Below are experts of layer 6 (counted from 0) of a mixture-of-experts language model. Rows are named router (the router's row for the expert) and show model dimensions 0-127. Each number is 128 + 24 x the weight over its row's rms, rounded and kept within 0 to 255. Numbers have three digits each.
After each expert's rows: a language model's description of what the expert responds to. This comes from a sample of Wikipedia text that the model never trained on.

# expert 54
router:100115160174111135215141150101149141109127097093094136154165120130184159100138163118109123133128116132121143143146154116088165089134089117138160128119204143140127169139066151112153154122182099109176162083113133120102120115121151101101114082095131140102100121127116154136099141156104136123131105155141126157100066126135128084143122130147114124120105122136144109134128116126101146143130
It responds to: of, and, for, and an opening parenthesis right after a name or noun, as in Port of Spain, University of, Lattimore (.

# expert 13
router:102102134103087103167129137184128163144164129110079144144134119115169146090167155147094139121123145108094089100150145151119131077116098097117129136130217154112106187155051140123163109109154128090134146117139131139150163151112154141077124151136109120120096089172124130147099137185105100122129103200137113104128076102143140097157111120147121104124118134117116109120135113131116138159083
It responds to: Raw byte pieces of Chinese, Japanese and Thai text in name glosses, plus scattered words such as right, east, hu.

# expert 45
router:138114127173113115169136161135115116146121136085096118131157127134119156125125183142103155134106092124117140087129141140134144087082132077112120132115200146161097154170106106091126110131208096107140148093130119117165149148104155089077117108129147116097130112124103140137147160157102105116122096218130114168096111104127128092109146083142104125126110119144137105156126110134116122139108
It responds to: Mid-word pieces ending in y, such as y, hy, ly, dy (spy, pseudonym, apocalyptic), often in taxonomy lists (Kingdom, Order, Clade).

# expert 61
router:125124153124159120214146096153138146126161126129115148151126135124158145103143150128143144104130091127092098109137146158103136106105114047126134122137170140142161150147110138130144149147146122124130138102108119117137111111138140109040115095098126120066115117139126121145144117155113128131148096160114107173141103116153154068133116102152129135106152115097117100112111086132108134106090
It responds to: Line breaks after table rows or headers, and word-starting clusters such as sp, cl, qu, gr, part.

# expert 43
router:125113122156142139186106125151142114119142118131080157144161145135132123088152125114113134116137123114096139087159115147131158080107097059102141115116194127131157154120083143114139098129158128129139145105096127136113123102123186112057123106106098153098106095137105149165111102161079107109158101144120106153114115136139128064113113136151130169142123121129131139118129094123113131120110
It responds to: Capital T or M and early word fragments split oddly, such as fa, at in satisfying, pt in captured.

# expert 53
router:113110168116097107191121117155108108136137138109087141185138104112156141114127174160109126146124098116114104094171136146108144094120122102110158124113220146105131170158108162116143129106219109101143195110106144119134149140112165134102109122134114101128081129150117129130135145160134136140133106203134105133135111110150144082116124124151104131108108111111143124128142095140105137161090
It responds to: Final words and endings of institution names such as Army, School, Museum, Association and Commission, including plural s (Airports, Affairs).

# expert 36
router:124115141174154114187114130118116141139137129077094139174141142121139142120133181127100150110138078138137132090126130144097112101124109096099162113129168137129116181173121133125138115111205083118128164109115150117144162150120157088085123103126109094113109097150122160142130116160102125134155099218134123162118107119150116090133124122125094126123135094127104116101125107131133157117089
It responds to: Past-participle endings and verbs followed by a preposition, such as located in, based in, released on, headquartered in, signed to.

# expert 0
router:116133150170138140218109148131135125128158149085098164153167124126145143112145184123099136127153094118111115087162115157115099089117114106123167098147171182144108163161079164116147113131190119100134167117098115098133159123109144098089110072111101104124091092134137133151127130163108100141133095175150119133114094131138123077116142094164107116109118141140149148129124125120130140113104
It responds to: Quantifier and number words heading plural noun phrases, such as some, each, both, those, most; also the s of Credits.

# expert 20
router:099126182125123098163143151136127139149129144076103128121153111120140133130166157128081130136127094121073123101161119133098123080116081095113159110129153143149119205168084164094141131109165117105121140110094161128116136116100122095014124079145121101119108114136130125131121141168118128117119121164136133159108120102145128097090128117159111124094098112130137099135115116119128148120099
It responds to: First pieces of personal surnames and first names in lists and prose, such as Ber, Mc, Sch, single initials like B, M, K.

# expert 22
router:098127143159131130179117122146118136131138103104059146156149105130144146135144159125088116120131095109124134102148135129098136080109110108109148127101178153135131207165098173130154140137169103084154146095120125125120157123109172087037121095130113102116084115166118140176125121127084142132139084168128120151133078102161145093127129117149111133115125119147142131120105103132101152118100
It responds to: Rare symbols and mid-word fragments in tables, coordinates and foreign names, like /, °, ^, ·, ş, and capitalized word starts in quoted titles.

# expert 10
router:119146128139116131199135185133102141135148121101074152172143128122170148093154162139095126131126101121121126120140143124127120085100090096106158089132188151138122156133123146121148119115146122085130164092129148117114143140105164081092112108121108110109107126127112140139136104163114127121144084175123122149121114099129126044128112107175116116144144130110117134123116096137141145133097
It responds to: Standalone numbers and blank cells starting pipe-delimited table rows, such as rank, squad number or score digits, like | 1 |, 71, 17.

# expert 3
router:126100162101105106210127130136114112134138147112090151146146129123117131108130187143124141121111101137133126090134120141115151082116114075093153120135201127126100173172098170119135141129172102122114155115131111136133110125118135115059130085124110121101103133134123159143128130166132136140148091215110112187106120108145127073091122119142123152103126151134137135140140098107120144134124
It responds to: Table cell separators and semicolons in score tables, lists and coordinates, plus === heading ends and the word-start car (carbon, cargo, Carlos).

# expert 47
router:087104165135133102192139187117130122147165128088095092166108095121123150109129161166118145113150121127110122097167144146161146084101100103120168127141161132131120141163118145108149128118177133077122144114105138118122150113093144093033113094119142144094098118132085128126148129142104116153133139182135115139109080131174124094126097123157098145110097115137131140147109093108117142142113
It responds to: Word-start pieces like lead, pass, support, imp, train, engine and F that take suffixes (leading, passenger, supporter), often in railway or sports text.

# expert 41
router:112122134141133121162128147111138126137140104107077116146126101078157130128120148147101135153109082140136108103154135164134130099128098090110148109129200169107096153155104181144166112143148107135127139153109124106092129109106179066031132074114118090154105116148116111144117123140134137106142107176127121134131088085143150080107123088127111142148073125129120115122107129124138139151122
It responds to: Short word-internal pieces, mostly s, in foreign names and ordinary words, such as st-air, Nicola-s, ti-s-sue, oc-curs, and Ad.

# expert 6
router:118083121205128105151128133152127129123123125119086146145186124148171124110139132115107107120118115143118117097153105131104121109125093126122143154107255142142118160158063158142148142130180115123123192142111121130107166110123135100107123113131101108104129113148129134144134129168101104120141078161119106172102094099147143091113122128120120153110149149150131082119122110125125152150126
It responds to: Single consonant or diacritic pieces inside non-English names and words, such as the k in Sanskrit, j in Hajduk, z in Guzmán, š or č.

# expert 38
router:118098151099104116149138119160134141116137150117077167163175122128164183102154150129129131122114121132111092110163137147112123066127129108109164146140208180162109164142092133125150101123192121116119161120128112124119147108118138138099100088138141109107122084154107137135101112168103130140145089194144115146098117098140140088129124108153126118110126121141128114127120111102121142136094
It responds to: Final pieces completing a word, such as ex in same-sex, ic in Catholic, ent in talents, shire, an in loaned; also young, married.

# expert 27
router:091129144111133140199129150133142116122151115105084133152116126134162134098150156140122145155139104130123135128167120101101156056137095084149154121128186112120121187146070126106144136128184116124121185101142132119122133138125140091088133087151140096107119104168134138150136110161119138133145090161133113146131086103147133112108125124166122099113107097128114135127122087111120166128109
It responds to: Prepositions such as in, on, of, during, from, between that introduce dates, events or places in biographies and sports histories, e.g. on August 5.

# expert 19
router:129144148089120118178114152144144137154141128091108129166136125109113149117108160150121149125148113129092132080184123133103149085115096086097148115145184159144137161154107124140145124100163106080133173107135127143126144136117143110095139077125108130078108097149109141138144109163135144158134098219155114183131118128153138086139130118167122152104118145132141102126109123126143141133082
It responds to: The closing = of page titles, and inner word chunks such as ct in connected, ction in function, and ce in receiving.

# expert 24
router:119101168123164108220146140117129154111148098104103149146189130125155154136163160141129155114113113137133127118139116131095134089126135091120153144132195123153149173147086158123128130114155128106134111130111128132111133129120169081088120068173111107116075113139136115144138124168113141114141095215123094167143105110135145117106106104140099105115095129142118142141151114130158152133106
It responds to: Commas, and sometimes closing parentheses or quotes, after a noun or name, typically followed by and, which, but, who.

# expert 50
router:116121128152118094148127153118111115143131110121092113168154094135148152114109159161125137145128119170109124116145146102138126100142090093155180105134200150126139167133073167117149149073138105116138138118137127121112121140107143072057124083155119096112112118137127140129084131148113104158126097169134142112139097142121128111139120127161131110132157112138143141128099128116113148121088
It responds to: Syllable pieces of the form consonant plus a, in foreign names and split words, such as la, na, ha, ra, Ja, Bra.

# expert 21
router:091139132136141143255118134111165153113126123116109137161155100125135139103161183133078126120105107111107119116147127125098154098125137095132156100120153135150136183162059164091150130142146116086108172110138129123121127121119138084084144078157132119151091131119120128145118132138119126142127139175146126166134091107135119062130122122149136137109130125116130151152119125117134152115111
It responds to: The article the after of/in, plus all, among, and place-name openers like United, U (U.S.), South, North, La, Royal.

# expert 48
router:104129132154117123159117143153125138122139108101094149169146105122156143143160145122091129139120126108121123108151133121111137095105102109113139119111219153135129189170079179111149122117177107100152165102123115120122149136105171093024117096134122106124083145147132152142120140143087133125151087177128117140140086119154127091103138121139118124123122117141122115105114114107113156120095
It responds to: Word-internal pieces of binomial species names and foreign place names, such as curvicarpus, Arizona, Typhlosyrinx, Oświęcim.

# expert 17
router:102104134115111102195129150141123151141143132096109148159141128127113163093177174122096128151126094120097122101161144137108146080122103122113167113120176152123150188127068166129138102120195113088130156127101124106135133110100145116077106100147101109099106091136112128125118120152098155126166097198137108165123114129151120081122124098163086110098134129130140146143142107103111135128085
It responds to: Closing parentheses and final number pieces in sports tables and records (1–0), –2, 38–41, plus %, quotes and dashes in table cells.

# expert 52
router:120100143107111148203119151126133135137152124101089144154178144137131153123132187137121119140131081120138130088150127124129128115130104101128143131112221126114129178163101149088165115118168130124147177113118132108130102152120145102031124093139106132117106109151123128138136144155129128138139088145133104143102105113122118061122119099174101110134104117119112135108120102130104137155103
It responds to: Digits of years and numbers inside parentheses or date ranges, such as born 19(59), Died: July 5, 2022, (2004–2005), and stat counts.

# expert 32
router:120128129121144158164138119135148115120140123115082146145145124115162138111154160145100111110087115138080128086151150118094152096123108120131188108149180127129149118164099166151161134104137134082150223113127121129113124117097158127072116091121093120097116122155130150160140110152131096141158091180113131144121095110141141090086118118148143118080122136129132094129119121109115153129106
It responds to: Middle pieces of split common words, often before a suffix, such as ud in study, tor in story, count in countries, ill in Hill.

# expert 62
router:135134154133143126185121119125120157124138136089112164160153113137148148119159182160101132123115109124112138102155135142103144070121107111099154118115193151130102149151075176126165116127192120100139156117115131106139143127118156094094134104124110114117097104156114129152126098167123102124183097210139119141098106097150113082114115098150099140117132116133132152138118113119128134138104
It responds to: Office and role titles before a name, such as President, Minister, director, coach; also by in credits like Written by, Preceded by, and table pipes.

# expert 1
router:111128121094159121190117171140136141140145102086079128157162112114175168120130171141121147141114111098117136110167125120091112096137098104124186114121172149157120163156051158120131126143158151112145159117099115140114137152114170053083118073146123125100085117135127136137085112150113129116169104188102119138140112107159121079102114109158104124103128125115117135133125117136123154151103
It responds to: Counting words and numerals in running prose, such as three, five, first, last, the th suffix and digit chunks like 00.

# expert 26
router:108116137147149133170135099154136122124134132117071126146179135132170168134139141137096125136140110118117104113151113147109125114149124113125160121129189164126146119140063123110139116118162112112129153120134125136128155117129162121005103104116123073120085082158128127156124126148112123140135120187130129149096145097153146093121105116157133135104136106136106111115120110113109152132108
It responds to: Single capital letters inside acronyms, codes, units and state abbreviations, such as M in MHz, ME, NT status, L in LRC.

# expert 56
router:128106139162117117212155117124106155135151120096108133161149122130164149112136144145128112119113090148113102093167140147123133061109101078113166126119200154139120139137094175148160122129174123116131171114144173114097120120095160080092134085128113121115132139146121140146123130174109120110160113213132109146106120137145138064110103130149120154122123130129125132124126093133119150132110
It responds to: Punctuation separators in tables and sports results, mainly the pipe between cells, plus colons, hyphens and equals signs, as in 2-1.

# expert 12
router:108127137180153125188140143104110147138138097089112132145133132107160148106167167147125143109125103117091154113163136159097134085116083114092168126138173140134121173169055171135155100115135135107110162105127123111117146123107141113034119086123114099115097121137120104144115143147096119132135102181151132166103133100148125104110120084145143150095144100143134119140148116100137139141103
It responds to: Capitalized opening pieces of proper names, often in table cells or lists, such as R in Rangers, Jo, Je, Mar, Ch.

# expert 40
router:108105169113117152187125118142130128110157096111097142168158099127161163112138139151144136130129088136104117119155137141122120075102110093124139140118200154146139162156078133122138106140186134113160144108120131109140151094120153106084106133127133103119123116116074151139133102153097125133162104177125138174122089115144145096133109094166089123111141111128114152118130094139126145133108
It responds to: Adjective-forming endings and modifiers before a noun, such as -al, -ical, -ous, -ular, plus left and right, as in deciduous trees.

# expert 7
router:117148121098102126191129138150143127119123120103111147174165121127170145105156144139124135121143125146093087090163130143111126084118127124122135148129171153137130178148077147100170102123199116117138149107104121126142152118123162103081115101130131097114102106128111167154112125142103132122130101192109116154141100108145129078128130108167107136112120127100108146129096099144127152138098
It responds to: Final word pieces of adjectives and nouns, mostly in media and music text, such as al, ical, ular, the vision in television.

# expert 31
router:134097152112127106177140106145127156116148131130115133174156132120144128118122157152131145133119100144117114127159129112117104115132119128128130109144255149147132180171076173120134128128190108077153187136104125102128153133122145107089108080129150124121122113147117122155129140129106123140132105208131144184117103109157118098082122109153123136118109119134116165133142106145132161138084
It responds to: Full or final pieces of city, state and country names, such as York, London, shire, ville, land, ia.

# expert 49
router:112119143128119111170130209151104134141125142111107137160135127115129135108155157141120127118147110130097121105124144127115133099122086089130138104127241157118134140174135177119134138133151116090131159106130119113123174129118138102050130107136101108114110122133115132161124105151123122130157078164140135127136087105129105063107140132146126131097121116128127132141132093113147130148112
It responds to: Standalone numbers, signs and blanks in wiki table cells such as sports standings and election results, like 4, 36, −.

# expert 42
router:128139157121156117186125112141123108133149133090080144151145107147134147141130164117130137129133103124080102106161138143104118091124104106108135105124175160135126158166105135103148107096182098083110153120114158123139137132128146084101116078131129089106118116147117147177134130179116139121162113176139112120101091106154141082131128097154109130110117125121124141117098106131180163125121
It responds to: Comparison and measurement words in reception, census and election text, such as more, much, than, turnout, critic, ranking, total.

# expert 30
router:106118148155116144255125124145120143116138133116110128148165136116148158121153165175115128134093099118106111118143146135107113113137086078129158091130168153152105149162066144120144134118166140104140164112128141117116156128122170103111113101134119128082141125153127137154127104148109141122121084205145126136126097115166133090087117117158122143106122129133111142118138112121110130127098
It responds to: The word the or The after prepositions, verbs or sentence breaks, as in from the group, on the conditions; occasionally a or this.

# expert 46
router:109104156147120110173122144132139150100123126091095132159158106119141157116119155135108153143113107128085116114129117133105155072107104094079146132116198116114144179158130133094152130137156089086137150124140149161117116121116141071101118105125150144100134098142121122121101141167086141149124101185108125171097087111153121079112131145148113135142125110165128117161085087126130130114096
It responds to: Bare verb stems awaiting an ending like -s, -ed or -ing, such as work(ed), use, play, claim(ed), include(s), follow(ed), of(fer)s.

# expert 55
router:136102147154109126187120137094113161126150135093103144170152124113138108133156150115162115133153087138115119068145104141143143100103096117142174129104177144128116204114087154086120120094149115112108142115110112117110109140126139071033103090131124107134112130118120130124091124145093135124138090182134121131096078121136131075126126115174109136121081124159136121137115087137128157110086
It responds to: Word-opening pieces O, I, Po, po, do, Va, as in Post, documentaries, doctorate, often in tables and names.

# expert 15
router:131118149147123109191116100144106120115128127096117129146164117136113150105171133109068133136125116151112125123157144155088137064087103083113145123119171125131159148176101152119142126147168136149132149098136144112114101137100163109080100086122104114112148095161118158142137125178138132136156112218111137139135109115169124078107128113164129132112111118104110137110124107147098150117128
It responds to: Word-initial b or B pieces (bureaucracy, barbels, bronze, Buenos), the piece after B, can/would/could, and closing === or == heading marks.

# expert 11
router:109082144167131138193139156136119120136141124117102162173124111124153137128143154119105139137119058145142134110147128151113140110124110062110168145124202120149122178168083124108132117134143118110141159108130153109148143129104107099056133101118131095110109103137120143157121142136127115111157112167134110147106117107134119093141132110152117117109117141138121151146104132140121136145107
It responds to: Opening brackets and parentheses before abbreviations, numbers, records or notes (Institute (ASPI), 90–15–3 (47)), plus LaTeX symbols like \ and ^{.

# expert 59
router:116099144102120153188147150146139117141157120085096129140170123109147139119145146126096136146126096115126127096166135142120126117107121088106173126122209138122104132159085136103164134120162106121107149108120136125133136142131174086016114102105111107101071149140123144136114140157125113137161136174118096112134096107131135090112115099150142149106113117124132105127138107145146135114120
It responds to: Digits and symbols in coordinates, times, goal minutes and ID numbers, such as 52°28′, 01:01:33, goal times 58', and CAS numbers.

# expert 14
router:133082135142141151195112143154120133115123151107106130151164134123171170112125175147094144131125139142112115117150126159108138063118097094114167116148185146124165219159134155141163108103182123125137153136117115124125166124119151116089112080142096120113102090130130138139114130152117132139160110176131111161098112109147117061099111101164111133106144123141130140127107108118086154120121
It responds to: Nouns naming teams, contests, works or groups, often after a name or year, such as team, Cup, election, album, band, club.

# expert 57
router:115113153172139128151135165133116114145149124099093147135128129118144167094118143140122130124100070133112127088143155119087096069122093109102140133122201143147102162190114139116153105112166109139134157108107174101106131131115148096092108089123113122103106110112107148134119156176145173154162091214165089126119128111141124094109120124148111120085080158119124099148114117125155133120105
It responds to: Mid-word pieces like ri, or, ee, ru after w, d or Br (drinking, writers, work, speech, drugs), plus Nor, Bro, You.

# expert 4
router:116089127161127108197136140116121132123142121083116157173157125107131156118128144119090129129123116113146114106172150150130125094115103073126145115123135148131119187157047158095129128106143128107109130115115153110121140136111155088084120091155101122131096100120118126178124114139099110132167102187128133160105096122146112097116121121153123114111104124114109148127085116119105167115110
It responds to: Articles and quantifiers starting a noun phrase, mostly a, an, A, plus no, every, another, often after prepositions like with, in, of.

# expert 33
router:158121134120130132188146161153096126139183124082079130177106103112145129154146170118097138131136123133104135107132090138115159093114125085122150143106175160153140169161097145097161114125196112105121188093115123109143127123115151131057135120122136146098116118138112130155131101158120119152132092179118128176126090088156131097139123102144124138089134119125098120111108127127139145101094
It responds to: Vi/vi pieces (via, vice), continuation pieces like ce or cell, and title words such as Best, Office, Year, Court, Republic.

# expert 60
router:115093139165159132161119158112151123156141153083089136172159137114124153132136148134132145150132112136112128086147142148134118079146068101121149118131255134144115196151118183115112125130164127097130126131094114120111131117126144080082135103153085088115138117153136136137115121152095111157138115173137123122097107120114156099147115122160122145110113123138118124141114127119125148136128
It responds to: Word-internal d, s and sh pieces, often ending syllables, such as windows, cadet, cash, withdrawn, Israeli, and the name piece Sha.

# expert 5
router:117122159116133141206107165119103129116186129127112155161129109104116152136150155133113107136125100138138129088149104162126146036108156102128146106121173153156137152159092153110160094141167109088136150123132119098121110143105120057091147105131101114105117120124118142109141128139126112164150125175136113148134145098126130117133143129140128128097133123155130139148137098124130151123100
It responds to: Mostly "as" introducing a role (Hahn as Agatha, acting as a), plus "under", "head", "became", "out", and "km" before distances.

# expert 25
router:163134145170123110165133161116122154137142129119118134143143154133148136109127126129139131130132133121110110099151111117143146070139120081109144093123192148129121154165073176133147134086162126139124194133104159127120133126101113080053155096142130141115135106163123138172103119177139125110125085180130101123111079107153132058111107113130121105105130134116133148141128114125120114126086
It responds to: Two-letter syllable pieces starting or inside words and names, such as ba, ta, ru, ab, Ba, Ta.

# expert 18
router:144111139151154133161147131133129148143146135099098129145130141132108150120142149154115116103095066114118123098150150136129152114138096111126160085136221178143122143173114167120141153141160119125141162130149124110105154120119156056090143119119115116089122095129127150170126115148107096149141121153132084169105101097157138064128139111138113135124119128131118133111119111130129135135146
It responds to: Word-internal pieces before a suffix, especially doubled or sibilant consonants, such as s in missing, gg in suggested, ress in process, tch.

# expert 29
router:109098151162133133159128132140114142143124122091093143160171120122168148128144146128115160164131101106124129091145139139123117096123113112133145101151219162145113173135068172123135116124156125084150163100129119116126162127117164108074132104123123106093102130159124147133129119140097112140158079207127124145142082114154122096101140106141104118107130104141126148113133125120114118096079
It responds to: Final pieces of personal names, surnames, place names and taxon names (Over-ton, Picer-ni, Methylomon-as), plus common first names like William and James.

# expert 16
router:108104125115135112175142156165151132148146145104077133171149124125166153135141157139118108162106101148100117105182153147101124051112119099124145116129188134135133151166124120103155115117213131079120140123125142112132166123124160107093094122132125103113100129140125120154135123158094126135132084216116092156117074149120142080109124116133128132129115112125141145122119103126141147110107
It responds to: Final pieces of common nouns, often abstract or technical, before of, commas or periods: -ing, -ation, -ity, -ment, plural s, development, research, power.

# expert 23
router:109122139125124141215112143124140130134134133075063180176149120119134129137134162093105128121094110129124137095136146129119137050139108116134151127124142130127123178140100154112157124137178120093120139141124144110132134150126152082089089133128122113066129125136113112129158124164073114144137101178131118135118070099141140095081132103129135127105134100157142103130119089111125160130151
It responds to: Words like so, until, but, up, back and just, and the stems short and long before -ly or -est (shortly, longest).

# expert 35
router:128100137136138099229119096145130137110149127104100145113186141127142132112138136150105146126122111122090146144160131124133132061110107120129152121126164152130132165170098151106132098127185102133109177111128140108133125127106157053106125109138133099090121122155115146133111120154113104137157082202114105167094113107148142104111139115149121145126124120139111122139147113125115160130118
It responds to: Prepositions right after a verb or noun linking to an object: to, by, with, from, against, after, following (disagreed with, loss to).

# expert 34
router:104145151126108112182124124152132132117134135098134151164136161126148135112158149116128131123121108142099074103135127115097174075135083121121138167103186146153117146134110149103143138127210090100109173097140153155145152131117159111068128109095118132110132136118114158138133149155078117107133140175108115162108124090155140056090089114143121164117136123154121128116145112117135148117107
It responds to: Inner word pieces and separators, such as ch, cle in unclear, line in linebacker, Pe, pipes and colons, often in infobox lists and election tables.

# expert 8
router:177131151140087146237140164121129136136134099102101134162134146119130147114127163130106134142133105147119111115165146146106103089127113118106121091130127142127138144133115138110145128146136100092164143118115137105121148137131144070037111100137140139127099098124110140150121143135093155110116108117145141128121095102135121080109125098141079137113116129129106148151122101150108135131123
It responds to: Word-initial prefix pieces starting a longer word split into parts, such as re, con, pro, ex, dis, un, pre, sub.

# expert 51
router:110140150154131143188114118151135104108129105098101109168162128139129158102138147134117112131144092117119107094142132137101152099122110104135156146129181120156125169144115143119152111130165116104128185120107149118117136132107170112061152060144107145116122109133098118163112123128102123141152100200123118165107092097157132075108123135174124128116119121162124169122119084134120152139104
It responds to: Table pipes right after a person's name or result in sports records, plus dashes, commas, parentheses and colons after names in lists.

# expert 28
router:150107141120140108178128187127106120119133108122102128177143129133144145122161133124077142115130107138098148103153125159121106117130086128117139159132163148129139122154102126115123131141152143114143180127134094099115126132141141086060107119117143120128088103150146150113114116138113128137182064164152140149113085144178126102104129130131110163094128134114104114126139110123135162160101
It responds to: Opening pieces of longer words completed by the next token, like success(or), ment(or), m(unicipal), continu(ed), h(onor), creat, collect.

# expert 63
router:113127131155111107200140136131124153128161150107106150138135127113163169078176167117089143142127103128121110117128134118079127087132119131148173131094193165132126189173122166106127116116175096082135166094131150130104147167121148053107140093134126093103138077129140170140132129146134138138117101170129110143109111109105133096103124164165116131130109068138127106138125090126113129117134
It responds to: Bo/bo starts (body, Bobcats, Bolaños), prepositions like of, in, from after verbs or member, and verbs such as form, host, join.

# expert 44
router:140136143118153120184138162128117128109138126126098137152156138139148144123161185116115115142096116122076104089129127112118128096123103081138133105096157135140120149170101173124146098123155119139122176110099142109142141141144154069065153107118123103116124102150101119139117145131091152115122127207139121130122127105134117082110127106194123149141133145107126147156143098123119161123109
It responds to: Second pieces of words after a prefix or short start, such as duc after pro, due in duet and duel, us in industry; also film, plan, design.

# expert 58
router:125124110153111126190134138129137175119121119133065157158172122116160144136129135136125121132139101132148115116154141155118183093106116083150141114137157120126146146148051150130110142118151130139133176089110101124122136112128191090052127060108137143122129123154116150154145140134094138118139106142125125168103115130130151053109128092140131133125127133139134155138132105117121162122078
It responds to: Word-initial letters C, P, T, c, p, split off at a word's start, like c(ivilians), P(hD), C(oncord), p(anchayats), T(imothy).

# expert 2
router:111125152121128135194106130141116124127144131091079142188117127123156154119152185159115124136114082134121108081165143166159131061125127107134152168134157142162155165160071120098146122132183114112147138126112116131139149128098172107097122109160123100122095091141139159138140136143122137134174084190137108155117108090162132100109140098163129130112119143141133117105116083137109152113117
It responds to: Possessive determiners and the in narrative biography, such as his, her, its, their; also came, home, state, country and word-final pieces like -es, -ed.

# expert 9
router:118143145182110094177151141139095143121125123106126155191130119109132152108150150132105140121124134123125129105155174158120126086115139117100136130142142141100117150156061147129140144103147124118125129128127115108139130151110135066019118060149139108116084110172118153166126132178100139138130119145121095143131121120157129094161112093114098130135110096127122125110110097135127160132099
It responds to: Opening syllables of capitalized names and places, often in tables or after of/the, such as Ma, Sa, Lu (Lucia), A (Ahamed), Ba (Baghdad).

# expert 39
router:114076157153158131195132151133103147134129147101111143158139111116135138124152166133104145132109116120123116103150120147099139091132087104114160105117236166128122189165094139118150153113176104121112169111112127127117146144118149117091110104135096111102078121149135131163109128136102114120132103226133122151121105130131115058089125106145116102123129122135133114124124098127140151115094
It responds to: Plural suffixes s, es, ies, ities closing nouns (genres, agents, leagues), plus year endings and nouns like people, children, century, year.

# expert 37
router:113137165173097142159133138146119132126134115078071173155137131101135144111153161121131132139127087125093103105171144141098110113118093106106162107141186145147130164144079144106136112111189108108151170096138114113120131122119124120051125127102125145132128105142108109150134144172100132132132122168141118142132129093131157104114150093157115110104123129141129103134122099115144126114093
It responds to: First words and inner pieces of proper names, such as New, Saint, Christ, Charles, and en in Queen.